python train.py --experts_per_token=8 --hidden_act="swiglu" --moe_layers=[0, 1, 2, 3, 4, 5, 6, 7, 8, 9, 10] --vocab_size=7586 --train_tokens=384000000
Below are experts of layer 5 (counted from 0) of a mixture-of-experts language model. Rows are named router (the router's row for the expert), gate (a neuron's input weights, with its number), up (a neuron's input weights, with its number) and show model dimensions 128-191. Each number is 500 + 25 x the weight over its row's rms, rounded and kept within 0 to 999. Numbers have three digits each.
After each expert's rows: "mostly gets" lists some tokens that are sent to it at least half of the time. This comes from a sample of Wikipedia text that the model never trained on.

# expert 26
router:511493485571484533494487464517514515514521533490509479475445473528497510496509488519523501505480540507518491517519489489511516495473478472478557508430485441552504473521491544473535521472525468
gate0:516463470511521462495510527515522532495502537466548506516473497509492487471484477490468509494504566520509469498494484477462483477541495472472527499520471501513505511512466511459497505485548504
up0:492485455498468499495513527486477481513482498499508501478459468497507504487513509472497510536499528500468493487498520524447490435490523462508511519506503447494490522520486513471491494489505495
gate1:449512506525492499509501511457525471491514504535492572512460496490513469491525489478527517444500483506476454498432493510538479479493492484484524493495503501474531474477480528528559525505516485
up1:497480477464509495510472501490474462532516504488498509505485522476489511483457518490502496512481480534510470527444489490517489487560515517470501525500506493487522487460477487481520539484472492
gate2:456481512510544520519487493528517528539502503523500471473512476533477491492521463539466534502468558533508490461507491534566478558504510501518470509499524480486511485490495487476533489461449474
up2:504517507535503534491511486516495504543524507512504475452472492535487489467509464485477489514485517501514493467485477492541461533494514473494487517471499481561498526520475492490544479531464527
gate3:568480471509479500492534507531538530514495523505505535498478501511499501499503467502500495485527504465482545507502497466499510460485525486477532486553484507504482489505486544491492501486526509
up3:494558514499449475488479518492474507475491479494542522501490514490547502514472486516501537542452539503483467485513514526504505518504488471513521488444512492491524530518499480472512550468453518
gate4:517477499524461515480535526507502559523505514532536479530477512450530509475490489517505479543464530541518486521527469515547494522523505531456486485444513490482489492500494484502500486469500510
up4:489464501498456555475511522485510535535519524496524510509458549490508509455504514544466479468483512515514506515517509496495469497543487491498497487496479449503509517505470537495522497480514501
gate5:529509435519461532486500503508525510526512508527514468512518494518482490464500514469501545518499581552523467436487511458499513494496448492538484510489518496537533535490488457495525508487505518
up5:463514491535523463446485517529508486481519466483476555514501547486535539510507470504490465468488492480485481528543491486501502513510476490486525506506498495483471488465479525515496520493513502
gate6:520497492539482505468479476511484574522464510509479477488491494548511513499523488502525559511494500507481505511489493477520475493470467484481495546461537514503505507519510488496531514503517465
up6:519520507482500514486546439543473475525510468486484496475513518488485512460476510531509553506486515498536473528481513531510520492496454500522490497472484520485546497517521521549550525492528461
gate7:475489505477478532502531474496514535565506496465526488520514515523486486497469494456502469472522500489484542484516494533531486465534464481516473544463522502519477509493515494472550496466535554
up7:483508506501495513470516460500503485527472519507488450558510509517510470496547504483488469514496529507508519520524509485460533496505491479500497486506467521468529517480537430503468528488491534
gate8:502508506436470494545462474492503501541497479507532447483500481492414476502520512484503499510501525488481518506550524526513532529530521530522521517464508493466502536460457497476508447530492522
up8:461427488506505499515484520471475470482501496486465485533467486502544487499518509497547505492558530514518526511487465488529472508473490483494488502543478519523497489505501478509548477515502504
gate9:493502513501472496509490500513531553482538516466507490579494542510517496530487497514492508463509470466455515486497531500460514491479513485479498509484515486495512543529485519478505486477518489
up9:541478453488486466476468548540479527560522507502437472458481528523496492497493521496560492525484566537507505491471489511513486476500516525459507499481488492470495481467538494508517512529462523
gate10:523492501517484509492508541469495510548478500467480528489461458486495549462517510507498478529537496483495512479508501556528521506503481526509541513478439501477496478526528464501482505511477487
up10:528497501525481503504518582525559472487510492492480522467492468501528517505476513491475480519517503483487529501528507487508517492475505534481507519485488481529485529500511492479524464514492518
gate11:536472528528524511507495480492506522503505498513447434469477536530504502506532508498489497534513527516456489499566506506553544526533500481516498456519522487478493458499482511497481528487509465
up11:490506457475461495530560521505506515492505481494478532544525481482490540514481494523453491484481538475558487463490501489515500447517502461477508514511497544503501468529515446519517487521528544
gate12:552467516506517510493508508491530464535557485531483441539513487463475508469486506492475476477484527556522487551489521528503481520514487455500514521485511521495564497514518495491523492517480526
up12:480490499530538501499500502500477498513505509511476489521544503485515472494545503479492496493489493518494496490482508458508494510518522467514544557467491498453498484495515504491490494477502444
gate13:504502468534521473492507540511468502505525500499517494535475493501512512531491522539472501520490481485514495458496502487522497504498493536512506513497472456479517472522503508467491503480510508
up13:488473530502485523511450471566497500493471487467520467504532506476538494485464524494479526474530511506513499513517503491494501478504478508458523512549484518481457485512474562524531487515504490
gate14:490508478490480506547523473503518524519489493505498475500480530475522487500535501503473512491503524502469485550480496498487516572524507454542527528485544486513509522517514474509502518458549508
up14:499487496509489482513467430505500534490517518503514501487476495468477549499502499562481518538471526451465509526461479481495477498491513527486506512493533441525516544459487561494519530427496547
gate15:491498488514477506542463494516498522513522530487501495527453525503477474520506464455532478529469469540529471554524474531482553454473485500535563518496504527485534472546508484461497510491531498
up15:498468532483464528530474529495476458460467565527521489482461534515477488505485483499503486425520480528523501490480463503500497475496494501468474502507483493447528507483511494474489518458450501
mostly gets: "\n", "|---|---|---|---", "|---|---|---|---|---|---|", "|---|---|---|---|", " ==", "|---|---|---|---|---|"

# expert 58
router:559520499539494513499504463536484549524515527508510471481490506499484524504499471481484466523527508523498505520491484505506529501493489495485502524468511432505527483508479545486528512472504473
gate0:489537480547493516467499497499492520513463454473482504504511510507548545502539502486493477503480510500512509455503496547506522470525510469529508512530453484477497478508496500516492499529517541
up0:490513516488462517472518520507447516501466430488491517501521503520506533458531527497479450501511505494511537465515503530513544462484494484521495520499504520478521482485498524530534480527509538
gate1:504507510492546471481526527540527518490513543505446465496545459494494502474494468526506487485530510544501515472510491494517499517523492510462489516507484499490484510505490507477506506532478496
up1:488471469497474494475493530483439465530500482476503497497466487492542504548492510519480486476499490528524490537485537509489507479503510487513499499521513503504518434510555477501499526547473501
gate2:495461520515484525522493469544474513542516526513519488529462466495511533505497516456492463540540500469488451474487466482516515508542511490476503470503519498536475472476485476482504494497442495
up2:496547472547469478492516514481472468450506491475486494492496521513467500523500503546497562459477492493521549532490512498457508476432502529513495515527500507520534493568490487493494495489588518
gate3:506500529479528504494474464493504503514508515480471501508529516531505486546514455472500525521487511487511519549528499511478508552541514504527523477487481496515512489508516482473504519554544497
up3:507490499504533457467486545501478511513474507526505514493461482492501534498523514561490544487455505467529512489547460494534508496496483530505522463524505526493441465472462495560501465479475488
gate4:499500503530580451525499458508510506474485553464502495523534492521489491490508487506489486532531515525505504507513532517540524475504503510472502524531476460495487497476521515523444520436499508
up4:482475492526515482492502489528512519455501457459427475555488521487507511516535479450450501505495492526514534482510481494500466525518519532504517507492503440511445512527537525533480548489553527
gate5:486487487563504490500478466453488523507528527539495477479495522494481546480518461502457502505495501518486529454492512532511543517497473503499488533474512484483540464538481498502535478516491461
up5:532482475522514531558508518511508532467553465485484457510480511470470507509541462472457495548576488505492527461514516554474492472489493534548476512479486491477474437497530477525520516478527474
gate6:518515502489484498458506503513539506477507505505451486523515512486470543434460468522499513517482502547520463510556468492469522509499521517532492542525527508485537513518488542487550453500512451
up6:500449492468502481519522486494531550540513519503439497511502509564505519517458435547485479510473526524508501499544487515491509489464503511531489509510510468525538542525497558493559496468516500
gate7:485504515522501502521458485499488490497492482476549506507498529477503486473558494466507512473532509540532455536471476497480474530521463480493486529502466438516497508512526489449493500480480502
up7:519522511534502475485535536493523529502489491541513483433535463452486482513524495523517494442514448482465494467580495498510486505489483489480513507522508491512486498489505493509488538507541455
gate8:488479483535539496454513485506525492500510442500496502489495510500496495526499473505483481464509490488464478498495525478507536521485487480507506499457528503538552475524512530500463509497484534
up8:516465532552426499458503492526490501506493542500497520483515526471483512478477478547518461497502544496484502483492477513511442506453525444489514498519462499509498485533491537509517481445489526
gate9:536515498510467496486496461521474540521541510467498484541491521527512485450462489492476523483469495516554515502521497509495541503521485491458503485473499504500529539455498495502499493490496507
up9:508465513477506459509479483481489498464464467496510509485492505515470537501526517532540473492515438498518530511545529483514509537495524501463505506459479488496473526481526508444521530471515496
gate10:452488504536473513510507474519474558496510560499488470478568533446527506508491483503482498472498522464456480489494509535523518517517478483500469527475485482478522469519498476516491522496447506
up10:504532500505485509466527516454531526481533462500454530492464529492452486506488497518506547509528466468510520508467520520470529513548486493510499457522530468537531509475533504499518484505525516
gate11:511521494535503515499505505495482548542491465488541490484486513442487522566472503503452514482555496526506462475450479535494480507479504528531484503515538482536493484502510534471484527550551469
up11:516507462504488488469493517523520476471500500499474519518494501501463511456492525497485513484500540447528547546504489536502487492530473497499497509491494535478523466527549435507481472444479474
gate12:474539496491529534489523492525499541489466552490441475530507524519484526522525523488483533520501541496496512497506471483439509490516485510512498478494558444539532492479497504501554482494577521
up12:505511508544473481496493525479501502509523491465511504507524476497527524526541524480511491479555475497493500515522507556525457483479519497515503497525470488459471494545460477476488455513464529
gate13:521487507545486535516541432511505538517513500524539521518522468501502500495573471509499485488500544512499518482494468477484528524508530538482497521485577502499508520514531497513492496462489532
up13:529484530511513508484517515508512436472488491483455501482487521520518518521460494494483527515520502536515500481493529487510539492497459465469504502527488493480496454514500512513515509543499495
gate14:515539470469503493525499470515515465499475511502534487560493518525502530547474472507520536533534509502526464538495506524492508500501462504501523487520533467513498510503492491442489501481525457
up14:524585540535530520514448471491470486480525485512502480503495458507518481540499505475496506535507479512525509498469539465477513495530492515537455497520534483469504488526504483499527489476523515
gate15:517498457536539498499510451523531525517529527494496465525475483494538461496490446493508509460473505547473503476481547474478521486504484528497518554501520476503450469532479540467554534483476486
up15:448517489483517519520483507511494525543553481488481495506512463487477494518471545458525516522482471534532500522491518486464505492487513515520491494464456466454497501521503514493520535481483469
mostly gets: " won", "|---|---|---|---|---|---|", "|---|---|---|---", "|---|---|---|---|", "In", "|---|---|---|---|---|"

# expert 4
router:545532508490484511513511469512443495512535486504473502489470510530488538532532474520498515489485543477511500491504491510499534515488531533539534513447534515521556468531500510477512546449552512
gate0:502485449475454473465504490509534501489518501462509491455519496531504534511527509504461481513515499517519504479457460476469524501447498537511445516486519525480507503478486524456474521457554524
up0:497500522547509513502505491491514504515488503481512492531502482516445489503518468527493508463478503536494518536499550511464508463512453511511469495521544488477518486530467468488464527522500498
gate1:485535478549484542483483509516463527500526489524540503512449514509537516509470462507491492512525526473515477493467490462481498534480513541535471519482537473487503494496484493514527512524520467
up1:544547485499445508522478498505453477513493481496479474546522518508511504517478477538467476506498524463492471488501472476452490534519472501519493496468528481506521480474492463477504475486515463
gate2:506505491485444519470483514469511476505520507529517528484457470450540500553524504497469480539502427489470494516494468562495495518508525467478474520520523490543503470546477468514512513483542483
up2:499533514467494490503496460477524488505497539480525532525455483463524483484507475496524483505490479475458515536472499557476511503487549457526502538510498515540523524542475472479473529494550491
gate3:502507517446496499496495450517493467463552509524503526495525500495507516519508502523537511498498491486499490504489512501497474469544490511478502523486535510473519504495543500471494527504501506
up3:462545479499498516461494487488481556453525460480521544504490535507460530483490443493507534527476498514488464454499531538572500494520490475474486506506485497511497523515485496506503487555516512
gate4:507536477490499492492485481552526474470512459494473498513472493501529509539503521494477525496479448483496456462501495470514563519503510495533547512521551507496491533484493533515479456429485492
up4:550466471483527462499492515515538516485465527516484521567470512540533479427532541494485493533520496499492512488473521517490514549497491490512521501521515447523513523479519493532527482463450490
gate5:487535495476437553529530503545489456519535488527518448470511526499555514499519476506532522513535516494507467450513521528527495472510548474506514481499459474484533516515487513457483513474509516
up5:525519506536490514532478475535500507546501492494485508527489452507502456482520497474477513469521522517483496506500492512498531530502494503459507502510455509474435523466509520474469517467482478
gate6:500478510526510489508513493527519493495506489502466485520489528457508488515485492463497488494503534531503503481485464481495497486538507529528538472491513454450480485489512491496503523437506506
up6:485515536463481484492498531461552522471538479484486472514479516480476540493505487489484510511518467481520469503481513432476506508510527517464493479531514500524506502529480508478516543476504506
gate7:500498516464474511539522489493493476462499509463503543524501478505492577460507515544557497540492511492478516480526478469511527510461500502519469517476494475531564522494516501510527501487505476
up7:472467464513539537485477526517519515495504505537497508494464480505559506485520511483506544468516432503488533568490494480530503503518489500530488542516505485480472501513505521500466459489490494
gate8:469486480482503488471485490498523496509520469498467514503524495497492531472479495480505497486478510503464485496502506527529534520476487495495494515471454532516508501498501525445507532484530506
up8:530499466476515478515521518509511469469502548481528515494521496506545518515516474428474536526510490536527505459497444480502482524485527499476495460518480480489457508466526462516494480508485487
gate9:521501540509446558538492471493469499533499498510481507499491525510488516494537509505515497507519521488542455528497510509507452506483531546505539486453519526492516457452556509470482486509565510
up9:518496504518542438491506511490513505485473512481523487509490493478518497502492488515456470474472511486473524507494475522453537487514474469478480472507527480514473526512499456507481501565484493
gate10:466494467524503504508498492518479531452506483509525502491480505492481535508529529514477495489484496497510496518495460501548500481528467482531533548503492465523485497535482508483474537530496450
up10:472468491456529504501506446460497533444502515490504532487504449480487466511502544547480557500535487474534484487469513507486527533536508455518519457475507499497488518470474471496532514490483553
gate11:479538509494481516534478489543462471469518506500494491482435473500459518487473479458475479564500488469520500456526478491530554479528520507517501521503465490510518498518535548538572503419512506
up11:516473490568519492486544513494494538486478536510473520475507557477508492455501483512485484529512517494519483481480517493470519518472482518493544481477513503445495539484511496525527498533442480
gate12:501520503507543512506549491522467477487488456508519536524552513534539487523497549492533505503509495511461469509483503478496557509517555508491505486529484519542496463506501488466487481542521529
up12:520506491546490469471501461519472537493494478445497525462491487544521522516460510507509505446482488467514515535469469503524495461497465512501506518511505501490475529482538446487513511486513473
gate13:495497542530508487511481486463517550465516537469477509475532470541520527515495517513533523529482521494468507452503487475494482522496518491529537500515552489540511505515504550520521508513525480
up13:539481529493495473439488478510505506528487469531540499525432515538523476483495469482505467502549540479517465529506535496508478517492506506495512446507539506475490483507463488518506492493486505
gate14:522535522469508508500486474479491486471484513503491487523570526521448512509538503481461545527504489515502497499483516502511457490485510549496503490499506511495505525510571493489516477475522534
up14:543499517539531525525509486499496524567485493469520474473475481494475495521465504510491474466473501510491509525495521532518520497482532470490498541535515463483497453464468476465519487551481445
gate15:513555467503503470508483462533488522540530526522516507497474510487518463463503488515518511503499540477517488492510561522530502499506515520487498512481488487532488474481491492497505494528526515
up15:507458494541484536506473475527546526567489508519508492497460560497542444482518501485520489518513486516449486482479506508489498480547528464532573494503498515495475450496462489514506495496532476
mostly gets: " led", " due", " FW", " Votes", " leading", " addition"

# expert 13
router:508520492522500519505523489512506552506474495472488458491500494534487522522516532549473504506503507486524484477503501531494522517505552540514482516480509466468544474476554516470507539521536502
gate0:491504469487472516504524493524480531476515508471498458485470500496490501535483507526514514501500474509455526466548530563496527497474521500529460497491521458482473459506498482444501511505528523
up0:527520514511526523496504507459468473522499498467479541494472508536496502491498495478515529470516529510573462518487477437505486533478503505502555457504486522515509513495490457518478524495502457
gate1:506493495482509509476497473449480480520490499470453491536513491491510525449488476520487426461509504504505466498510506461485520502463447503501511460498479529516491516514524514455450449524507505
up1:482516465471559480508490496528494526476512490502539481483510518471491475564499490495483539524469498494462474504480462452487511556498538503487522527488472476481493476496533499474478557520506528
gate2:469494508518482541526521531510502510510503494488476505472474476514475513497455512508531460491458492474537451546521497513522497518527533500520497533524498506512495491525481475453538513529492521
up2:580555518480518503525510475483510480476480531531504474527526497507528506484481457477528486484510524477494520465486496500492518485476512516535475517508554510479484518559476531550497505475490495
gate3:550521524535504499489552494510506489512530452476552489481464509496472505540484513504487469483499467461537478499547501521496494531496498478505498492518514457495512486536510489482478567524522530
up3:487467459506494501534486441505517489499511526472479504516509498483526475496495487528488492450499527493459505524525549494518532473491507488492480504477500515466495519518544464540442462480489499
gate4:475496493500494515540537483554511488483537495463574503444505509479518525542524550544480525529531484497499508500472459478492445512460537497508488511507530507476526552480527506520496505552501517
up4:479470533505516527512448438482499505492493503498446535522496510497504477484521480452518484513503499534503508508504477496535531503551489539527533510527469541492518525522496533457498518487510518
gate5:456522527513519542510503484571464485493448464502500496514513496517481511467522518522505530474495486504471496459542512501493505509494492516479492497469533499471498469489507503503465495455549441
up5:457524514504516498532471503537512514523499481489508470493490505552504544503509494472496476502484469489545525470482543478474503471520468469496500478458466473537504495542479517490513542469558454
gate6:526487482474479507482545459520479488547486500505537517485482517533502544534472457486498471532471533476547512542454510518495459501526506536528538508477484466495497517514552487481498530501529530
up6:505513480446478494515498498524506468506519540487486475504512502485484547493458451532525522502480509547523523511484485491471484449524528512508483509496506558495476501509534514491499512475560516
gate7:485498494536511481482466506512452521461463507494491465486482509493480533487486496474492516509486539478501520467495503498486492488460527540529486498487488492511503499521513455458523523447525523
up7:492494507510517473506466502508510510478464531540540500482490482500492498445466507460523546502481485489517501487531523512520507506505507536502479494482524459498486490505540472480502494520519571
gate8:483553493461516504452485475508485522478506497493501552482526517489504538487538500505512507509501509469480495495501503504502498530516476453497501475496491531524526455529487557509542501502519552
up8:461512516491498517513506525499504522559504562551506504546514508537490461520504465506470496515522460521483514480517494525500470519492502540512460488519523482473460525484488446516433510500482488
gate9:499492531477483478491486491464509485469518524462490507488459513511559508540509524485527475537473491490466484489445500538478491495464483518527489490484501432517460518472486529527475509535480507
up9:486535495508491499540549506488506483528521529557533525503512482481467512511476494516489516495534455474504496519547482474505517518508503502499521522555502486528506468513470478454488499479467487
gate10:491458495472486492461513467521526540515458471491535520495531495502475501442529485467502442492519490473477506494494490487485491505463479459522542507522508483502523472514517480530517512483502546
up10:428526526474505525529502548504475531472505504501503529503509498564508482558507504494520475498494534478460542500466471506499524524495486473521493482535481489455498509539438496532495492490496527
gate11:457502528492554513524540503512511535503476474508492487538484475530501484566462551482481503532492507521541493468536511489512503512550510527486469489491496460437510497505515503449478521529491510
up11:473519551485544495534548502476481535494450461503510515529475479550513476537474572507463496480504498506537511477517473524489501524543537514499455529501481480458503502500516496454472526474513511
gate12:566531523533460508503480502483496530471494449508475520554451483524509514500516493499458533452505551455540520496482507492476479549548485525509460504477496477524529528468494473504544481566513499
up12:483536427513494494513549481525499520493503523506454535500516536490534509491490505513493534511497525483529455452511487479491486540521544505511496488511505525530533510461535534515549479515469486
gate13:484512455496480513484557492489463537484504490473412499477518490508523518498514528483489535494489492525526493504511495490468490524484507517533465483488546457505485467507524534502577503517533505
up13:504490468490508476514514488465452511508463493482418511493498449513537505492522496505500506490524506528463519508489519492460502532484488494539480512530539499530484486494472469500548435534561499
gate14:521466513510506487499483494493537480490513528472495459486466527518513498510481548479503509499520549502521531531461469495506509523503485509544507528517527442515504490463465507503519505486479491
up14:474499500503468480538534509528481498526468443492503482513472461482504555474471460476483543512506518502483478442508535464513497481503508454494483491486474497554504531533542472530526515539489500
gate15:494498515457528497498450503474510531487449443476502506489515505482502550488536540508504530519548512505490471510503479514482504472513509510464526491471489536479448487507524496473458467455528519
up15:517522508517494495480485512441512523482453473510486513548515480472480520530497519537485525520504490532453504489516483536518513524546535466480513485477476494483471457474524505448466516485561523
mostly gets: ";", " JPL", ");", "|---|---|---|---|---|", "|---|---|---|---|", "\";"

# expert 29
router:510474473495511550514519465516500548500485536461492529519489497512486474456525491535477518548513530524534464455503516521492528481491535501470519549486517503452533463508515503490507544463556512
gate0:494490507501493523478513480465485524543449495477469438494471508523529484500496523491482500478497530500498498469471462494495542503485546492457494514493551427442485519535520516509530527488472543
up0:440570461486480521510536495454513546499490477470475463539527487492554464513527483461498502553509506533474558483507436510484538493453516516495493473505493478493504490513544496556492533489491526
gate1:515486464492506479525496477519470506508499468479516492534510499484486491529517508515498474456518518552525457496504544492483448480494520489513502482513445542477517485478469510492524493519512519
up1:495526513531506526475490554492503499485512528485498477476470475538486525502524512512519543545507458499512498493496493510542520464506456492470476455508555470512491521514480472494477487510471457
gate2:515527504502522532495511491490482481460468521437431498488465490534509458466524531510465495487511530571519489527454471512466498469542505541487472485474473501423545479469487541525468505526497496
up2:489556478539517500478484498500497510464471515461525516456509480522492479511486501521530473487510517509501511483490460534497540481522503517499448520498492420466528495470554468534516520498456512
gate3:526540481539500493475509457532468517474472511503480483506541539510497464480536476520507490507487448537525431483508481449447506505483548489504516525492525517456504504465531478525520506478499478
up3:509443536488496517507524521488518429525532501512515479491463504521537524512449525539499497541484532494484534511485560534558517541540489520486508492512489473489476510519490585463448484506512502
gate4:484484475498514495488472531498493484524515519526490504484517515523498492550521505491522554500489479526522473461497517485500537546472479497495508534536458537473515507553509469508530480498517479
up4:516492479481495513465538496498492516462517506533506535478509502495490481523494531463498499476525570538512519501493474494502472457537472500518515475539440503495534534498490487526500482521513465
gate5:490475521429495512526494469555435495484505486469511523487503528464488485493468487506501508498503529531534461515520473525512486492528530491470510497461479482487511529493499505497525538465533464
up5:516508472546528448508526485530535487478464494523465506535524516484526490490533530470510502497507484504478514494513540477532494486490506523458551531526478506538525512535471508521455513503489459
gate6:512459482519539483458477478469505539461519502508464488494495491526527457486477514475496496515524486525570491464496498479531486482451523516504502540433469455509507468496456500458542511496495548
up6:514498495465478498485504544497525500466519478470475542488472525484456504484478487516472495476557529474505538534499510488478528521463553540506454498504513509508502494498517533488490518471479515
gate7:462457507500480495528526500501531539511490511454468521494456538550513474478516534460455531470540502518465505480491517545473497483536518520501519494513533489464528483484484497487491522487510481
up7:520474477519499562522532510496503509496456495486488517492518526533476493465549506482452502491541529484466512499467520562520500491538494500553540505531481524485533541484454515493500514547489544
gate8:489471461502483496471487487503486509470520495490499472528555517518485501451558537486504504558488506518498481526515537481556511497526493525525487526520514489511500470518541505514507522489478535
up8:472474518534535534497470527509469520505525477475511494491465519508502497472506509490527511557490533494450499558476520473520514519511501479480484538516439479539528509501511513509528548442523520
gate9:513510451502502513486498486518484566508474555516518534532515499540518470532507521492500503482544502494513474462517513496472452481492466501503483475477507502513487532507483491540518519528495530
up9:531503534503498489479506545467484479472482514493528479529469504473492488493511510498549497531477496508452500547468492475532477490487467540476483490505462458490520519497472514489467509541488543
gate10:521551479499486534456489506463463492460514541479479523545511502512472494505503521574505498528497525546490480468503484542467492512488545521426461534513549483464539486524537526512513522468511474
up10:506512455484494576483507481443538519549495521502467507525509533502492470487525536523520495476506494543490491535530518534479510513484474489523500490544514521502478517478525480500479514470528481
gate11:503454528504506509527475444490523520471507483490502510510480483504515506505502502521490509518505539512565463490475468496490520517551503507503458522489493497462498555503501503544542555478482470
up11:483502472509500471494518437517499493442508521525495501515503476518505497519499494519505513470466529481515500489517471567481490504491464523516472513467511496477506504511447567506572517510494490
gate12:482499504479486572510485487526527511500500495499489488518515499507508510529499518520503490532489473469525506490484540510511542511509518491511494499536495485511481525480495479526464478490530518
up12:503454478444518491503467502542462478466501480494510493490482490512570485498477532442499530520496500515478557490465492526568470476517473531518503528496468493524504519503484508456484499504484471
gate13:510485486497475504526485510468463497532525502491511474496551538528514461482503505513455550531529529492468516491474456478479548551533550487519553489460478492495472477528505514485496470514504503
up13:460506528558496480534440488497497465456535483489505446501513542513469489508444477479501493490528502458498501480485500524529546479449541506518475497523467517508478497549590489530502484463545507
gate14:523459495495487532518538446515544525528486571501529491515490475499434488505491491515517474516516491448488524546492506516475555517479517506509516574500504525431522532493505519474501503500500529
up14:527483473499440488473526541509518537494472525546508491498476487490546473517493510395514483505498446542476481514533504474498476517500484510488527487528500512461498491459454475505504517467528491
gate15:507464537461519532485536494471484524553497519483482498483497449513453511474502541513476516507526485489505482494423519526493474503517541462492474511478496502491495525478518507509493495524500486
up15:499468484520511527498500490510511463516483516468507490517499512484492529494510493503526507510466529501525473472490526518516479478480488516515512507516509476529498449524497559535502491465565520
mostly gets: " for", " For", "ton", "For", "for", "ardo"

# expert 21
router:553554480541450540522525476510494518532526502487514485497471520501515526453503493484504505508516503491500480528522520529493530540521510516551510520462513459520490492508510512444519503473501504
gate0:455533483512538496502467515517502536524489455495490524460503519493493520508462512477477504536487494546513479550511524498513504571487530534512492488487512501502521491470470536477554488475538477
up0:493496537521500486474486493482511501498527459494489489468504511515510526494523487418522517527460494548534501482539537512485546549488495519504502495478519503503513479432498509481509526514522514
gate1:485500500551478514542516462506479475449490532519481562502498529541490514480587486511489486500470501489533504544519465534468471488503504484515540484482510518519501528495439524490505507461535512
up1:490484502515482507489481554497527473495550564465461500489485530550505473543491505473478471486490479500524515524506538504492485484537491516494498471490468492491477494486489499573463474488523497
gate2:535499491526479502492515490517482481492506463558495490513522479498474492513518530481495518514558528454526454525513462541518499498542543491492495477501508415479532486493496533441491492497483506
up2:460555513587478506468499485515532485496492487519516526499496486508505493495515527471523508515528512545537495499493493542479517495482477517511486487518443494511538531538492515541510511483514507
gate3:504497549480458511509522494441509504480542481487512523524462515478470485465487515492483471502475506478475502525499533497520497522535551503469498498463484460483547529492482487430498501512481495
up3:512485480530495491466527502456524495467537438467474510498499521459489487510460461466492503473468502508457498506494502503511551521513523533505492511497496508524526519479518458467479485491547513
gate4:477500459507519460494534452511543534488500547483500479488493501506510508472495514486477485476542501466548503507505491492495504460552515470554495535521490513520515519517514517554486461548522517
up4:481519506494488520527565505513529513505510525483524469473481514496515503482491503500493508544536535464511501513490491488505516525566529477540508513507566485511522479523488509570508420535476529
gate5:507509490495467531498488513494537518531550497493520501528469537488506471461459520484499506498506522502507470519509550541484489522523495467529520506478501474513530515502532539480520512545503529
up5:502483526537526510479500463509473468481457522494461501482519486520507521500522466536511526506503516518487543491483509497499500462470450504499493528511520506516488496479503479527477485490538507
gate6:512433491523482478482536521482519492510506478541548447502538499551515515490544559518560532498536456501518510499465531557490508524513537521480482524542493475474515461545512518498476509479506503
up6:524465531527464484440489478497521483515519516482561483515497530558501509518492518515468494499534493510535533474489534517472547566513521507477475526530469493459497517504490500496477489490466500
gate7:566499488526480513509509520494510501505526522557528474460507465511515494481540510483516528502540523492499483510506538488516493519478525460532526450501503483500431486498542488472520485511498453
up7:507493493479459458494487539545443474492500495515492540520473503508493513488455522551461461511453507539506485478502480502493506458513482493509495518486536530502535473489455548468442487478498510
gate8:549492479503498526523531469482479554487519489516490542497495544498503516501525493469452463533461512469471532511513498453507482544525497514531514549453476468515489502509485518460498460487521517
up8:514539489548464528501493477486506511490493514478492520467528538526513538427519494481505481559529503467469510480481495481490478514562460493503461510509508460452526537456450490466476524515476500
gate9:533503501478486500508516521510487504477540551516488492516466523528493501479491490509518512500479520486507504485479460541479540520540525505536482477484545508469469510512474499467525503480494528
up9:477500485466527551522516505537482479496523549499505518514525529505517487502485488541517505502534454502488512500487504515517506481524463496466484445523479478507508475458494502504509501525489488
gate10:548484423484467552471507460507473495457516494515475476479503514505484483544488517525547475498476489519481525522471526525500541444491553497493518514500527438527467484509544586473476511516553461
up10:484525555552534469490488507518512503495506517476509505471486482482488519476550484558483548522475491506534446476471500494532503518475476517499487491490467548465570540510479500497483517490468540
gate11:560508485551449529540472462536497518513539478486520487480459528480504527522464524511513485497483535512503526524475509482468573493526472417511510505462489453482485487471517536439518513474493490
up11:503511501481497493489508517477506466529483510487518503476508489476512501473490497499503543476559465466511505509535473490544503545499495489500498512506492505504458517508526482547538518496465479
gate12:481508483572484525491465513478486545540508510469494493492515502524527498448516534502542449479482501508493451568508494487520485495494506511546536521519492507479510457528540501489512487505500485
up12:495524502503444563471527524463461539496538497486514452495501502559486469499472546483531467530466473477486502561541472505487459481480551525537534526503518480490542478498523461494531492478463504
gate13:496519535459524517512560467515513507472471505518477493502478482497534504483487483469498543498481580439501485500476483492503505488470545481499530494482468483529479519485499509520579501496494523
up13:473547519492509510493514489519461509495493470523509490457466484452492487441455473468474507495530550475481543506502473476499492520457510485528502466493440524489483507507515466512528490482477468
gate14:540512519549483502490467506525507498514498484497473479483516528482527565451505495526467506473537508503526510468500492527516477516448475511550489510475481517493481474502535454513495497438465485
up14:529483521514511465511524471489481512497508490511496529538492493489519497489504517513502490484484467502541486474487511468541511510540494462513530501494501465532535497474533480499446480508522523
gate15:530532504501486455499501540508506515504455490504526524465513487485471528440521504509452476490511474488485519503550504475539497529462480480467496460451516474517535535540528532496508494456510441
up15:514447505515474498527513484477451489528495480534464458467474482484505483515480500506507486559503491529490492467487517517492511486486482503501500521530502514505483467469487487476495486442492491
mostly gets: " After", " However", " footballer", " coach", " While", " season"